Weights of a small mixture-of-experts language model, trained from scratch on English Wikipedia.
Experts: 96 experts in each of 11 layers, 112 xIELU neurons an expert, 4 picks a token.
Below are experts of layer 7 (counted from 0) of a mixture-of-experts language model. Rows are named router (the router's row for the expert) and show model dimensions 0-255. Each number is 128 + 24 x the weight over its row's rms, rounded and kept within 0 to 255. Numbers have three digits each.
After each expert's rows: a language model's description of what the expert responds to. This comes from a sample of Wikipedia text that the model never trained on.

# expert 17
router:112158120103126111124146137157149163105124136134102160137164125136090151120147115111122086135166111125169142161150137133106098139145117150157137173093133163170103141149099161105131101119120137125122139125102099149156101112111141169132097098121128137101108098125164125117115140119155173164098137103122151136120081138095092134122143068093133136189133118109174149106118122158125117140106126134130126117086140153119137144144116093098118139117139145112164121075117123100084129167136150128127112101158158145126117126163138163115073112104135121137136110125130084140144107135116127120141146119144113115092127094169122137105124114151173107101158086137112129157137172106157113128095136061053139119183156118145148110128136151083107074116131119124145183159161118142124157127140094
What it handles: Opening or middle pieces of personal and place names in lists and sports tables, such as Car, Bry, Alex, Fred, and "ey" in Meyer.

# expert 35
router:173109119126088130123162122117126120115163106132146102120102177136110105137144119093147118106130115095119146169158161140153179128096096143164106131121141097110113127140129154155103119135156134157122107110143104120148100127084157101169174104125143168145120130143145118105132146127120106076103143120138120128101150112106132097139124150171127123141150103163152138152144153133126131087108142118155111154166117158174115131145149163132122107139123104103116176163125115135091114094122105150129149148125127088119107131142147099101116143131114122153125150138140191120099151129153172118094177123091117092116112144077183094113158143126148107086139109145115152135135196122076110140151124144077156157151131121158091116151129141133099159177132117147125117092151115170120179135082145
What it handles: Past-tense verbs and -ing/-ed endings in narrative prose, such as took, went, wrote, won, and searched, adding, pretending.

# expert 54
router:118133077094111119167147095122113161098137149122150158123116158151117120151148112114106146110163159101138127159136173115153134100126139153087130100105119102144120097168142114119135174081100133123139180147109141124109134124133143100107106150137114182107110127121117142152102106099165148149094122139116144116097166091129149132133113129184134158132075124180093075095127145134120166137133109144119153134121091109076137102125147076145177139118099088131103129176124135179131141103115102181126143072124126128134111094094138174169165160136164091119111145135112105112110119136129131133171089099118112114126129163155100149106140150154127131117135134125109121131140107160132116128129112144145085109111110155121118103108081099114169136155144141117164110134169146157125154103131108
What it handles: Column headers and numeric cells in league and election tables, such as W, Pld, Votes, %, ±%, and digit pieces of years.

# expert 7
router:100161099073113160160107072135120101114125108103134104125166152140161086134152180154110143135133156102172105105102149115150129153115125128115126122099109136156117119121110131147096112090122077169096127135090112128124140117142127093153101094160117126084141150146112166088126077147156150154104098113141109111159119126162144140124131136135171115144111154112098136070115085069132142146153098159104167147113117132108106086160088113133104173114113129167121094139082130180135110130138108131100131110123139166146087097135128117146141123111131090160118168108145093095128152138130118127064127139118129136133119139165106100112102145155144170084133110131123124184119149162133119142114131136149126127096114116119128085159107098122131133141165121128149129148134103105128086135153122
What it handles: Single capitals and capital pairs inside acronyms, codes and abbreviations, such as FARC, RKSV, Hz, LC, PS.

# expert 19
router:144147098129130130126154166142110128131110150119144142098118140106146146105153101120143156132139150101142151121133116151153111121057141108094160148151106164080138095145144106124151159145092118160101127089155131102097109113107139151076130147158138147113137137146089123144104110092144151112111123093113155110151118150117115116104117102183108111120107172158123103099157115106093131127157137135109124096120096143154170090120126187142138160178140138111094127133159155118099147106084129099139144118103125114090140139105133131154119166112099150129102154123083145170132160159093129157080160127079137108109119109081112118105103131094149126108096163160114173094136102087164145122131158108162094110135163122156105151115138178117136127128141106143118144129104126125097123144100183
What it handles: Ordinals, superlatives and adjectives right after the or a, such as first, largest, same, new, final, funniest.

# expert 8
router:106111136140114107169142148123138135118158140129141096127098099110124115109061117102089173113117156153079102159146089142140065129122131128113116089100172126144132168120146111100104142133144128100153113147107136106105078160167121112134107125143115140142124124128182140147126113106139106132132126145155071146106149103119135129149147123090110103112120093166101096145136113105151122078092102161084119129108135060165098143137120116133165093142141109120109107099160073175148121113107117135104132117135101131151105091138159143132110099115146117144132113121118104091140123149110103160180140124129133096123150145131161110147117096160101130129108141119113120109160149169099116126138106148177102120121098086123163137076130088112112120119160113112156139178145111114111103128170085
What it handles: Prepositions, chiefly in, In, during, on, throughout, often before years, dates or the; sentence-initial In leads play-by-play or event prose.

# expert 43
router:160091170182089118140114103136112140084150157171155122122157104098145095114154126129152122100141108151126109136164144139150079118099112085108172136117135106097141082093127102108135123144114188117168081090155128091129109138191131143161164156140146147126127146110133126147132127118084122124175120107108090087116140087158125119118124160132092133127150121127146114130132169151090146132107085146099138155111163105135109151132142150144177107105174168119138118091123108159139092127108120115142117126137129139125157166095100093145109097150174079159159109134136116098135117154090121113144103157107141122139158118096116127113147093105096094165128129143130127125150143134105092125141117161143138108129124086137133123129100098090111152129139119109154087118114143104100143158140101
What it handles: Nouns in fixed phrases after in, of or according, such as in exchange for, in regard to, under, in addition.

# expert 39
router:116126108127097116138168110163129137091172110148149114124106146174107111136094085091154179126126143155080111135145193078137129164124142137143084105133138123159140086185148148111126148140148125103145141144114127130113120128186146114136102128119132135131149095126164150160110099079154129135125116099107127118127127109140172129148099154091103110138123129139110123086132141136141169116101098117146166147135137112092150127175151126169138120137147119145155131137147111139123131100133116132134127075170108173148119103111115153150169112156127093142107157142103108090156127126117113127139154102161146131109120118109148114120152147159135118111151126141104110105155123122144074170118081171119131109128113115085170100089116097105095123135177107128129115161087119065120165095150100
What it handles: Bare space tokens in table rows before numbers and after coordinates, and the preposition at, especially in at all, plus from, before.

# expert 27
router:158112116094127136114150095138122130143115135155158064158118124149109150163100081137137176142138155113122118131128141099131086153132138132136105123108148131104140117131129094136129144111118113079103117151100159107128149112119159092143145097116060168148083100185134115131147129159176120132102096089115142080107154134144164129108143164116124132126149122166112096119091118165155172121111110147144138160150117125104093117163118116124166119092156099150134096121155119135126125099114129118129091135121149136152132090133119149179113117134145110134109171151103137136155100140133084146118164113173154113151142114162119096138151117081135171098155121160109110132135085164104106101128130113135118127092139154128177116098093150112069097137174128101132096156134134111105157137154092
What it handles: Word-internal pieces following a short onset, such as m in hemorrhage, ch in hecho, spec in cross-specific, plus pronouns he, her.

# expert 60
router:172157109101140121119139123117138133133141119156175131153111110152145112124114074125153150182104133138103110129139156104152118152128131129130130129142166118146113100168154145132092132121141140120138114120096160108134125135114142105135106148139118161114100144147167126133125103137138137159149109156158131128132149109178128118141104109150117110162114136140098110133098145121162155131095110135092137126142074107139095117132139133094144152086092117144199180099146093133118147065174101169115106146107098177130129092104152153104140121122117103147160162146127109121127116109124154151166166142154137133127164148118117162089143113137104144120160153101153120101174164144134134159132110132170080115089076178117164097120099096183121141135171112138164117106102142083125113116139087
What it handles: Plural endings and plural people nouns, such as -s, -ers, -ians, men, members, children, and the pronoun they, often as sentence subjects.

# expert 16
router:135134087084105130137141134137112145116126144146117073127126137158108094149117090177149133110111110127180141136139152129144097115118161134076142143119160107130164146149150103151127151184116110135161091119075178143147131111116147125097116161149120127135153140151145151158105096093155132097101146106124173100104163131170108106142114112133144154118088124128115113101117165162103063166146112140104153157143126085120113085120139137155140152137096090113140136137148153100091105097161150112103145106146150108161146085125108127119133120108160152094128102141134129139185132122152111149148113150133122135118151140127101176108134111119123152128160116104090103111147098164107091134142109137122106143108122144108121092122098098096096147144147159151093124189162139090125170149144101
What it handles: Digits, percent signs, bullets and table pipes in census demographics, infobox areas and stats tables, such as households, sq mi, %.

# expert 28
router:181128115109125126132150151137077120129127110157119182141087090147073138185131121101155150148098155118153082153142110083127111106144104152116117116136151107074164138150124110149118153154167117102131089089162148094108072075170100147109073148117111158131141125136092156134135156112122111100164116139108121148130122115120136134089099095123093139140120119119089127094109171173144118160128120124093130147106140100099115160086154128132140143148132140107137135067168106128144116166129095154093124086153149143137094115126164139162152109125106102103148110151146113085165136140143138106137099151130139141124115117172129081094106166149123148155124137136140118101154122102123132162123142107113130128133141109161124151117100090114115131123145103129110126125094141093097103113133106
What it handles: Clause-opening words like there, There, what, where, time, night, plus odd word-middle pieces in titles like Wh-om, Th-at.

# expert 62
router:146160095115157159099108105149112141100093124109104091100128148155093143105111134163166120107154167097148151073145133124131137133118125155113153157116130159130133119125111113077174115095111130117069093122131150127106160129121073145114156113149150092091124134147146110129129105101150147139127126117122153158152127156119127161149133102170132098079085174075107100155141144094146173137153121126124082106079124104124150147076139150120114138143139130136124110096141181131119136159169085110174123094113123119114145112121124131084140134118142146093105135124153099119161149126148094185102102114090112130097114171149143116108088128157128098125133146105093113142156101146166072121115132104165156126158185134100116134128126129105139121140122149120132134144141093148135137119111135
What it handles: Adjectives in names of parties, states and institutions, such as National, Democratic, Liberal, Federal, Supreme, often after the or United.

# expert 53
router:127096127149097129122165139143136146126132154154136132174098106104133156156134123083162184134146132129124140146121128147127135122149124136116140113105157080116172117161115106151115150177146095108145124139129176136096125112123185130136118201115120149161120128134136120164174096106141133104173118130114113122102146111137148107095121149113121082141118107150141071094087113109118112143105113104118158156117104114127117121140129149124144155098151137131157076154181106133122129115134113141128113155136080138126155174113123110123131110188134138122166117172139156091139145158176168163102133099157152135125138117130090083140126170139176150106181138111065132090103118127175137124140122121142130115114121126114156093140132123133134121142140122169109108151096157121187095114146106
What it handles: Units in dimensions like ft, mi, km, mm after numbers, plus subject pronouns he, she, it and commas in biographies.

# expert 49
router:122138117081088127160140141112148157092126119109124126137111130159137120140099105171148129156145130150152117093097137128177122147163155076143099113151147114135121112116103122147111144125181126139104142114112138105101092153181104094117123092126143124145183122128146120143125127102133104129165131119133078140143112101172141169101141114101109127130112113146123118105131143151150125146128139158156144121125170129087156083189112104157130120144184125112135082127142101172113091087122129120164143109136119150136109109122093132115104185166142152131125161143161122153135085116142112157145118118159150173144163123134103093151146094114112123167179113152106138115123074147126082113112158116161094102089156122128140119129093097171088147162148130124128108134126106110110153081135092
What it handles: Newlines, list dashes and table bars that begin or end lines in infoboxes, taxonomy lists and tables, such as "- Born:", "- Genus".

# expert 31
router:071137134088171149154137146142156108117110094110127122125169100136163125171141177146111142132112133166146111136153109112091141158141140163161132159127132165158128133116091097103109119115109131190115137165156101106162144131107084111139119094114130099090130132130082138125161161142148091144124158139140164151156128143152148150129121140091106147122124127093165171127131113147117139109129148126118123146112118166094114108106136087136109149107068130150132133113128163098127134168129106131127123129100115156151145130121145131104169123144089107085121135136130073108086147139097094103085122147139127115153097128153122102125151124119149161121147121107139153158084116071140160119119151132130140152167099146099115142141120114139114089140117196096088201147123156122143125116164098
What it handles: Opening capital letter or consonant cluster of a proper name, often a surname after a first name, such as Mulligan, Rhinos, Brien.

# expert 9
router:148151113115145120155149127133108118107132103129154115106067133155159127120112106113147180117168177176118099130110157108150097108151131153122146129125142115145153084136099115090121195151122109129127126152083116126110152134138117135135095128114124161128138097159159111149152131136163155164101099115124185104113147103107131147109132130140091107119092128136118122066119109135131119142122092156119143142127114105119094130148155152143124122156167105111133113112192114116110130104139104113139097070142095150149120115071132116176159133124160121103121132113123121147161124163158091153125139122157133152109143098139127128109130094137162139132148157150086142090151120160105122092178118152141137081113114145098159117097119120110089138137184115178160098145090111119123191116140103
What it handles: Articles and the common noun right after the or a, naming a topic entity such as club, station, city, film, the latter, original.

# expert 57
router:095129139095095154134129112119103133126145127080139087106102151114162172073119144104110188126138161142133109094144108137153152179119106135121139122109140131128101088165141105131140135154100090145136135148090159139110128129131149104090123114184114170159110134155156133121118126141167151105122109114156139121099133098125132165121163104137139149138086155142092089135150151114116143120126114094159147171117132116124131077166144137131101113144141098119136087119166097111123114101132169139150100113153140115100091127105140091162166156116110132145142152099096112115144147118109096130153140108130153107141118125116155147112141126133130153097163114151120082107137123144091097102142098118163072075110098150106109087159184179112118146145150114105133088107080124095125157129127103
What it handles: Closing ), ], quotes and final name-words ending entities like Championships, tournament, London, seed brackets [3] in tennis tables.

# expert 61
router:118142127120110096162168099156102159114146130148151170154127130140115133167140117117124162150146137164124149128131138104116119117156154139101113086113153082155125088151123135136108132107131110116142147176120119148117113122095137130161119151149126106137109125128165126160106115094123135097107138140129116084110168077129132123109124127146138183148162137164086097141156154116097116119147102159105185156114129131171136131167173101125177104147137090105103124153103122139124151116149122128099085128139115121149129144092093130120126132177158094119147123144158097151139103112141103180128083091137158107161128184111115159080137190123097155102133100071110100139115102184136134145129103140119122090105134131106121105114116120109109133158130116165170099089098136095144105120106140
What it handles: Closing bar ending table header rows, separator lines, and numeric parts such as decimals, percent signs, km, and degree or minute marks.

# expert 32
router:134116108093071084102153115117136088099141110110122146122110132138063120134105122143152101138127121139147116149139200115119142134151179143107065109123092150141121107137121139129077139108135115103130142115146128167102161148179107147133109146113110158115113083117139091123121135119135173114153093127110135129131108157124146146170094104132083144135128150113110118098138099168086149136160095167121121106120142105105129171117137144156127120095117107128125129096147136145125126117102121144105137080122109157075133094129161125087158098156147075096096134062133116076160118149146079130126137148117147124105129174126109165128141108088148115125182118109132177133144073137145104116136090139159111147135144140088144128093144117118127130135137126126117149157149141116115123101138102
What it handles: Of, for, von, da inside organization and person names, and given names or titles like John, Royal, Miss, Best, in title-like contexts.

# expert 56
router:158154159144158104167086084145177150125153117152120112140141140139107138120140113146160102141119164149121116103091098114179120104158102129148120140129146119137139143106078120096144147124098154117112128131138126160101131130168103129086146128172136084138116132127135141165124102111144147147108157150104121106169113094135128127095096187111150128111121137092135139146112103119148125130146117150118154135098128112123159137143099133139132127122160142148138106123110114088151106096138149107153151127118135116158178140139114179133111102146097144144125133147167170113111134166158132108153109105153136125102145092175108134139094121122097122112081166148137099113091116122075114098088153130071128157103154137088148151134197124091139087169125124084138160101160087143143145118075157
What it handles: Opening pieces of scientific words in biology and chemistry, such as ar in arthritis, ty in tyrosine, syn, hy, chem.

# expert 59
router:128125121132083123150124154153117110123124118108141107155119115108077161114063100129139113125146134122089114113151162130133105163161132166153112109133120104102154070138143084098113101151104160110149126154118148150113110145157107139149085107111096115144130096116131102160160129120142141168099094109120111100092113115156130147150129184136100120163135104165164134120122103156170099114106113103123090108144079140123117128141118169141176131084128085142121109140144071169108073111118128137116102093103103172106121120090119147144148133135114110124137114160104104132156117152146125121134130090184156139087131123119166132141137079126122124139142149143117160105109104161106137112133091152154112116081129101095138189109128111112133081101146134126105098158151139128147137094135101
What it handles: Function words in German titles and citations, such as den, das, und, der, plus table pipe separators and vs, ISBN.

# expert 4
router:162139103151075096139136156167133128119173132157166121122076115080144121176168130121121126112156070127131134165117124149148180129121070104164140139098088098091151092136123120117145134090122130118154118135160101127112101145122144162130159144103173158140120117125136165141115128128146102113078153110123119101131114150125141155130125122188146096128139123160157140110160145089102151087103127127168135120152122114140122143152134168146149128119106112121148153095119102121116181109117090101129122119110153129097087128125110101124110106110095173172136146172178165172105123140153175133101125132116142114138157184106089119162106142125096127116086130125107147125092150125106131118123122132143171119136152136190111115125119115151131135147134102132154111130123148167169121139116145
What it handles: Past participles and predicate words following was/is/were, often before by/to/in, such as known, located, released, used, dated.

# expert 29
router:135116115160116101132136090127142117088108095149143119157098144162084136175140139101162154146152145116139085166161150086119137134145146156131104095152118110133140110154148141106105125119117147135118178149124122125102084150150175150154111085093074156126160118148121135151123102115160123113157169132126142115123143110168171085103131118121068145148157127104099130106153138148115105168152116119123139137100165116130150133169148111124120132122146130181114142093101087157144110107165097167120108094137124120147139133091129145119194158143133088120125145139155103109130135090109108168133085107145162092101152133132146120153141123130151176096172113145097158095154089117117087140177110100145152123151116129140162120095110083123154142139149128143134155132109138125090108123134129
What it handles: Decimal coordinate numbers after "°N /" in location lines, plus table cells and words like age, height, and Pts.

# expert 25
router:146130127073132108148135129129074090122157102157148135144095162165160138164111090113138138116121134104093162164169152121081126113143098159117162185094136105141139117158128116124163168161128112086129113161122133137115115150156134130128130141089097118174158111126174146120103076101124133111079135097149146123132143121157130099140091110110160086126131131138125126124122123135152114123134085155129135129167157119147084126151172136128123082110144098137146178105121131138120133112130119128087143123156107144172148096118123097156119129126166118126182117148092105102132147103137112153139094143171150136092095132145118164085144100140094183134113094092119122106155129157120087156148150148106149112101120129099130105111108089099120167128135121149136122138111140098098126171169121
What it handles: Words, spaces and punctuation in census prose and vote tables, such as households, median, aged, "65 or over", poverty.

# expert 42
router:178110110154114114156129133167149133107132105149161126134106134164125145186085136139134131118157137153142104098108195107079111137098141130163075127139131123144125147160089079075121108143078088120120151143124131140155091114140143166140127105120125144151124108104128127133116106148121135143178096130113149134141112119144129145102129122116102148127128143164090157123150163148126149124113160174085133155130148121111114160147116120108172096099134128128170130135140129144115133120089102126167162111146126144131124094087113173134136122085133122131091102159158148187105182161158121129132137126140078116141138106150108139146175107122129112095148114133124137111164113174136115143110115138090108106160110176091119183120147122119125128141158121103142126165154117107123185083122101
What it handles: Word fragments that continue a capitalized start in names and titles, such as R+hyth+m, Tr+ue+x, Rob, Hol and Nik, often in music and sports lists.

# expert 22
router:136129127127085118150161125109120149104111146134149094133080135113136085089139111113126169156133135176093092119126186087152084131105134135111137117147153111165156107130149135109143144130102151116154140110115149082117097123183134112157101121143163149162136117133153145163119103138110168146113145128091146112122108095169184138123151138121130116153069135127102143079104140153137108110103104137134140137103133104097128151152158139159163141116130146158141104125163117149096140063140098129133129114126114169144103125113126151158146127136116087154140177142123122101141122158156129141119105097146159106082165134117096140108124113100157184119166144124104109111176097170129096135130102128160101104127115148115136085125110083113127145112180118186149118156112163121128136104109129
What it handles: Nationality, language and occupation words like English, French, footballer, lawyer, plus digits and dashes in tables and math variables.

# expert 51
router:140089143128157130116116140165134131159106136149148123137167117124141084098161131119143143126099142123074126143101077115164105146096136154126109137142162115064162124093172113113119111096151173167126105128127125129095154123135136098162108148116100117137092120123081119167157161137081109124115178175106112144153138137164160125125133149163146088076138107101166152133151132125126124094132106108144134116126116148118123142132136157161119129101101127173118122174109100140158133148148109116148150169146120114154160120107156092119148115160106138106147132104109175117089137162063146126135124115093154147117126106130098159130137116159140104120063142119128119100088118102135165103143117152100117175121105139152148160104097130130094116102114144120134096072145121144130155145130167
What it handles: First pieces of words split into subwords after a space, like ref, cons, exp, unex-p, bro-ken, f-umble, in narrative prose.

# expert 24
router:114126104120128135145136116107120124110151099127148117155099138152124117105123065141114177143155170157142125120121172103135088111134130118120132098126145073170155087131132109124103136115140096111121153119112159103113160132171137122169144144122092144195126085163144123164143121146139156101113112104087124134123138093150142097130105095140098126175121136132085137087122144128103118105090138129117145133112147082086127132148153080142137101092134119175141129180116089143086158095147156149113100094117108161130135114113071158159170113114145104149132142115132133122141134178160110170109122106128139109092109145112108143104133143119115147134148144119073108108145116163149108145137116161148101129129101141093142085118078159099122118137176086150160096165136141117123149130141116
What it handles: Commas and the word and in lists of abstract topic nouns such as research, training, media, health, security, plus digits inside numeric tables.

# expert 52
router:096122137119116134098121098126113139150134128087125101117150125126132099105100153128129090117144111096128119132108118163087178103131091156137130142152139185122127108146090117145128163120121095133120138141116128118128142120103126139123128145143109136102135131120133141062098162132109134126147111125134107158121086179079129178135118098128158140139129173130076146176146180119103152154148160155132117133091154107081176118086165137121088130106114128143139118109152146067109118141137126165130121141102135144085077143178149117110128095134117074122071107083100112137123170129143110108172125169135088147107107158104103148123146129140133133132170109147144103138152111123175119109118129129146146122166108152118097094145162154164108157127149116102095171158098118114154113136147135
What it handles: Place names and final pieces of surnames or places, such as Angeles, Boston, -ville, -ington, -ton, -son, Valley, University.

# expert 46
router:087159122111081139126139095147107124154144088114137104112109121185106109155120112135183122116137112130122120140129122128107121111157106133178138164151152154137139127172140094146087161151112097096103116136118176097150136123157112124114090139066124139096133109116154140140110110117145103170147134106133156169123161123136175101130114105128121125105103112122094112102118167110148108123098093137094146153156139140112133128175120110132158117108119080134114092093109106156115072115125164099108133106129103171145097135081100167081165135154125097130103127126132077107119124125163092125156100109149149127104149131154125141124122163131102115116143152136124099132171151138098087176132119172139077113119105100096142129126119130094099105151154149143116113115116119109091149099168092
What it handles: Middle pieces of place and brand names after a short first piece, such as Rot-ten, Rot-ter-dam, Am-ster-dam, For-b-es.

# expert 6
router:156104107142102152132166123155079144100141148144155108122100147087115080120117111116154103110172125062138126135116133137106101118083130082124186091121109107110175113079165129116162122149077121113112131083154119156143102122120111125122133141118123163122134125103141141127122123135157166145111118100111134101151080120112132115138105122174134114143135170119102155090147126141075144122123124121131114130100145127113162144108106153141143109168138176123110156131171145127087150094144139100112096102136143131076142138096066144155139124152112136136102145171141130134136134156095116136112115130102080149091123138095114123154102126122120157108115147179110140116167117132111137097103144147163179127113164135144116186127138125129142115101154133147158138102140130163122109140065171
What it handles: Word-final adjective endings such as -ical, -ular, -al, -ive, plus whole common adjectives such as modern, social, different, mostly in expository prose.

# expert 26
router:122115110146086162124112072151101127166122115131136149133163160110118116127129133097106180104169115144144117148178127148126166133111103131137131083126152140113109114129118111147118127113112079124123095102137131132147118154173138133117159140142131150137137097124161156095149164112125136132132143148105096133096129147102081145097158132113089156141127145134101119136134179149127151145102093122117117163126122144138136083104159123157103109095151110124148090080162103094146123136141115175140108108153135141097107155133117111157143106107121119161137134108100101099141076147130122121153095102150133113133135183063099125127114136138110165150166084136117093170138137141175088168134143101124100086121070179127132094146125134115154164151152080157131106149102162089124137156134116
What it handles: Place names ending a phrase, like California, Scotland, Mississippi, and final digit pieces of years such as 19'84', 20'02'.

# expert 14
router:131163161108133159186135110106123139138140102108119124166133159106142148091084179112133101123169181124122086111143124142139181143113138118099149084118113123112146091136088098089129137090112075129145156154072161152137117138110142126120136083124110090115102123156099147090103138098120163138106119097132133122116140129143152158158146094156165155134134155128077126160116155109123145144143144127168098108105142114065165116172160104097113119145143140114124131138141107164120099129160155161152121143164111135096092105134160111126124136089147120142124119096140123139137116144136086092115129144141115114157112169135145143136156142133135145109152108141129097130133114141110107107133117138168111105159096131137079092195178171143166145144134134108110143143102109115133142110155096
What it handles: Final words of named bodies and competitions, such as Cup, League, Championship, Division, Railway, Regiment, plus division numbers and match scores.

# expert 13
router:139095106120151154099103128165161142077106103125147147123124119118163113128132188186142128088154117145159122111136146174128128138171110146149117181149141114173140150171114128132115126154121120087125075126128128117130157184097107153103117145161118137117147092138146105095099146108104102164127096161108118126112152121127111187179113093130123146118120152075182126110130126154137127094174112171125148142119163116111145131107123145124128110117128130119156191134127125161143088099144129130129090109148103153135125140149120169130151149137114119093130092120132115137141145080146099124170123177180087107132143148104113109149156134171097100135154097128106159117147134127134149143155128169116114138157134125099141138103126120101165101134134139119090145145100153145124149095162096
What it handles: Lowercase middle pieces of foreign names and rare words, mostly Spanish, Italian and Latin, such as Albuquerque, Coruña, Heliconia, Marc.

# expert 33
router:132159093198137109127162113120152125108122148107109110117110178129110110129134080159085150133113126163139154132081111141112105130154140156104101076151116112182139126137137146146108130132120108128131128136131112116135136142092129136109136120127106097149126083127126170157109139144137127161147112133071115135123158114135116103148079101162115143099095090147081082112094117117132148139173139139114101095139091155127118147084158095148167108120133125185130105116140131176096159135139153170149136106125123110147147130104126088153101144124146127111144137095139100141182098115139134145139113090143119107137158108112105164149115100082080140121139163125091087121145119158096143069103132154147111108146106135120105094137109107157163133128110131096148087170131110103115142122088099
What it handles: Words of wiki section headings after == or ===, like See also, Personal life, History, Species, and the first cells after table headers.

# expert 44
router:141112095143110147123115135134129133132104096124162103085101120169140101142119086107090127140143125135121083146127126092146110115115151085118160097115122122158130114138111134107140126108119125087143114156122157127113113182145111148100147101127098175172164129147131129134112108148158143143115145113104147113082104123154150150154122097140138144139125136180109118087088152143181114110084132119144157140108146092117116140165107118113162114147139101140124158094136111112129107095148112152115141097096125160162123081099102131116133147086189138162147100165143089097140116128114086149142106142121093114101124158135142153119133101115141109120138106142155107125181124155096121191170144131144135144128136107114150095050137120075104167096156102115172105121122126117097156104163106
What it handles: Empty spaces and number pieces inside data tables, such as election results, climate tables and football squads, plus row labels like Turnout, FW.

# expert 5
router:152132149100126091163135110119097105101114123107158097141102144110107145126136099130132144146144131144132100116141158108145105150129100155108128100091122135162143091149117099103131114145141111105116142120098096132112130182156129103126118163085096129132175094157135138147121106119133146157088127113126124099124159104153131158153124096109114120156121103170106141103129133136154140097080117156119139179090158094071104154178165090127122105121132178156169108119163118129096122128128088154114101112135100157119112111086104127135157109156149147139117151138144096104168094124129108124158084144160164108119137128146136141114172133137111148100143090137130146096161146161121079178119119143145083102122120125087144093097099147094098121143166100153118117165115118126091177084148101
What it handles: The slot right after "born on" before a date, plus sentence-opening "On" and "According", and nationality codes like ITA, FRA, GER.

# expert 3
router:156175123105091095143135125120073106111124121140142143163170142155162144142142143183149124138137118128105135105146147127125138162138077146103131076109123124117155112119104124091108097118106077086067164156120119162133144140158133109149128143131129137120117097184157145129120111153154137130084088087161099115109088091157123174096151132089126110165111195117115123139158165101164124142167113121147149144109157113112116118128158123112137078115124095150126127123102089117128163126108086144092126113148131150137149134122138145082143135136133152106140161153158067080164144125147108111094096133143155104146143117146128131131092153141153154124105124117121093107097099163116113147117110159134108130093135132109155137126095089123154115151130092138119139144122145118143102135130178
What it handles: Pieces inside identifiers and reference data in infoboxes and lists: ATC/ISSN code digits, coordinate numbers before ″N/″W, Latin genus/species endings like -idae.

# expert 55
router:151124132112110118120143105123148168104123112144166095122112127165127117106100089120154149130128127135112124158145128102163103139150133188106099131126125107130149117156097111107097179097104119074122103133104155133136103142161123117127109132099105137148098119121145113139135115128172130142117115107131118137118150110175154141150110110141087119126095130141072092095125149142147148121093110116138133141110138128065154122152127121174169147103158098158112132117182105122116133099143118134151105101143097159144120097086102153158178113137166109136121159140122140124149103158133123150170103150144131120056137144124119142112140149155151129094173105143099125122145100152127073162126090160104128101102133156082151125119093091083129111166192115131148106169137137126091168093140108
What it handles: Demonstratives this and these, the piece cess in success and unsuccessful, and some digits inside table numbers.

# expert 30
router:108143109112104129142179096162114164070091106152149136177124148142132160118094137107102136106147132137141117170103110120184087145157125151114118128160153149169148117134100108118149154120087109125104110131146159140118111148111138113154114089126111130149088147144136111120142116105187172121103133119165126153094117080139176147136099132124114112141120133146138127100122158147149132114092109136130122142152147070115116100111130131111143102092153126157156111159133115141088133158143136141098098094138130180148085103120131168115101156132158097138138138113164132128141097151133139156118092100131140142073127148158129107117114111115168140133152130134112120159142076166125086127104092146114113111113111183087147129103103147158101138125174115148165103122076148098084109131159123
What it handles: Raw UTF-8 byte pieces of Chinese and Japanese characters inside parenthesized names, and romanized East Asian syllables such as Hong, ong, ai.

# expert 21
router:127150142104121120148163136093117121099159102104116111149102131150120112100113127121121122154131143126152128125130159096127077123134158155120098114093135101159146102166096139112102110123146130070176094117117167141097108159181124128134100153104140143168104137152102128189117061135133163131112132120082140169090132117163109125149121118107114102131126090170142113096118146131133108125107116161140144157124184088112103136163133112130188116129115131134178123119142092133128105113098103140144141090126108173153097113115108139150115123155158135137112156110114143120139132157153114146101095097129171118130095123149145155099160098138176120116152149117120109139122098172091080135153114142124103161116104133062141120115136146117155157138180120119133106136120126114090160105166087
What it handles: Mid-sentence prepositions, conjunctions and copulas such as as, to, from, with, is, and, and semicolons in data lists, often near LaTeX math.

# expert 12
router:144135107129118132114163148123166124091136084152159096142096157153136156119095100107144175136127140131096137121104180111119094184132173174124095108144122103146157137136105134081102136124136100089140155124080117113101108130151123114146130118123122105120143089160130076184142093116136149145106164119098121099114136140133168112137150098122113116134075138134111133071126130139151149123167137153100140144110128126125108079151154094141144118104108120181147133137131133163095117099137093123173153126079122159130121123146116155120134133120163112152114162160162106112144140153146104158097102090138146128081142147130142106126161155122197158121175118159121132114163094130125110106135098154139106116123106130092146151083121134128090117133184128133155169111103114124090128123131133
What it handles: Bare space tokens and hyphens that come right before digits in headings, tables, routes and ISBNs, as in District 4 or The 8th, plus prefixes such as anti, multi, non.

# expert 41
router:133127094103138152134165132105139139141097077144157084136108140152133091140094124114152166100113148150134140127124116099138107143133112161128123127135179131168145146194159098146109168112091128085156120163122121136110110130154151102157120132100085162155106132145155120186117118158165168153104166139102112136131178115115138098115135115122098133140086127154115121080105162125128126114091131122139120174140151119115109077158137129148124140111137127152130122146150154130111151101087104118143086095158103166152117118095105156112131113133161090142151157123141132097137130159145099163130156108114170107148133136115138180119163115118141155137149137141134118115143121131156113175150104189119123106115113138101120098082098115076117118128175106127136109143109128137106178078160102
What it handles: Personal pronouns in biographies and plot text, such as him, her, them, himself, his, plus Jr, commas, and boxing record cells.

# expert 2
router:106161142108076123158136163132161136113157109127140130150112096151113195113125095144104142120170123129127068112107141132161135157168121155147073114116126138114143098145125120107105122118137079092180134167113138154095096125133152152159129133148150148124150122145064120139113148125123154135104135107117114132089171122105133125116117116115129148143104144139108116102150156152157127136089120133155096140143140108109117147125139155116164119134106136150076118074182089138145104109102132125140122105136084147131116118129101132121159152118173125148120127110128140094176119111165118100120143074160168115136143154142127132107139170135137137114135089124148093129140110169110110157118082164133097109156120169112128085145143074096085103091151126119141099077147152147109101100143102
What it handles: Closing parentheses and brackets after years or formulas, closing quotes of titles, and Japanese kana, Cyrillic or Arabic byte pieces.

# expert 1
router:129124122086148143130112127130145141080127132118084133114134119135135172108125121142135118136114125149124126109145102144154115149143147138098122153106164163111126095157107083145151151116124146154096077163135166085083146101150135152130115107154159116105100127113099107156110149114111148141153135129112146117165140161097123128099140123135077119130111105105139108137127127125160137130148119165103145105129093086135083159154108152099087143152123076145172060112135180139126130109112124098166144143149125132152110112102160117114108116116128133124073089138080104144147178123132110127077141116131153121088118099149097106095176134130165089113130152159137111093134114078152094135106123073098067114137133166105126091097104170107096113148131144105123144119156138113115100135128121
What it handles: Word-start noun pieces right after the, an or 's, often titles and places, such as The Outsiders, the Battle, the island.

# expert 20
router:120154110133096099147170159131130115116075154102165092117089116160134092127115087174159114109124105107116124121137144137150072126161099156113141143126106177140166117160095163117112147159130143106088147162120107171130095146152124084125103148124132102128097141170158138138102107161139146147092111114128124128106116084140176117100120125137105117139097114149111124115119124162152116148128116136139147156147111117081104096103097121128165122143127117146118103101157124128121116139101123114147136122129093161140135096116146126160148172131157089079092145157128101106139133171134124129145161124150127134082126153131151154066166098105145146167157128132138165104122174162085122133103075144150119099116102115086133147110112124098126174110145112148070145132142143116111145159138098
What it handles: Pipe separators between table cells and punctuation in bibliographies, such as the comma or period after author surnames and initials.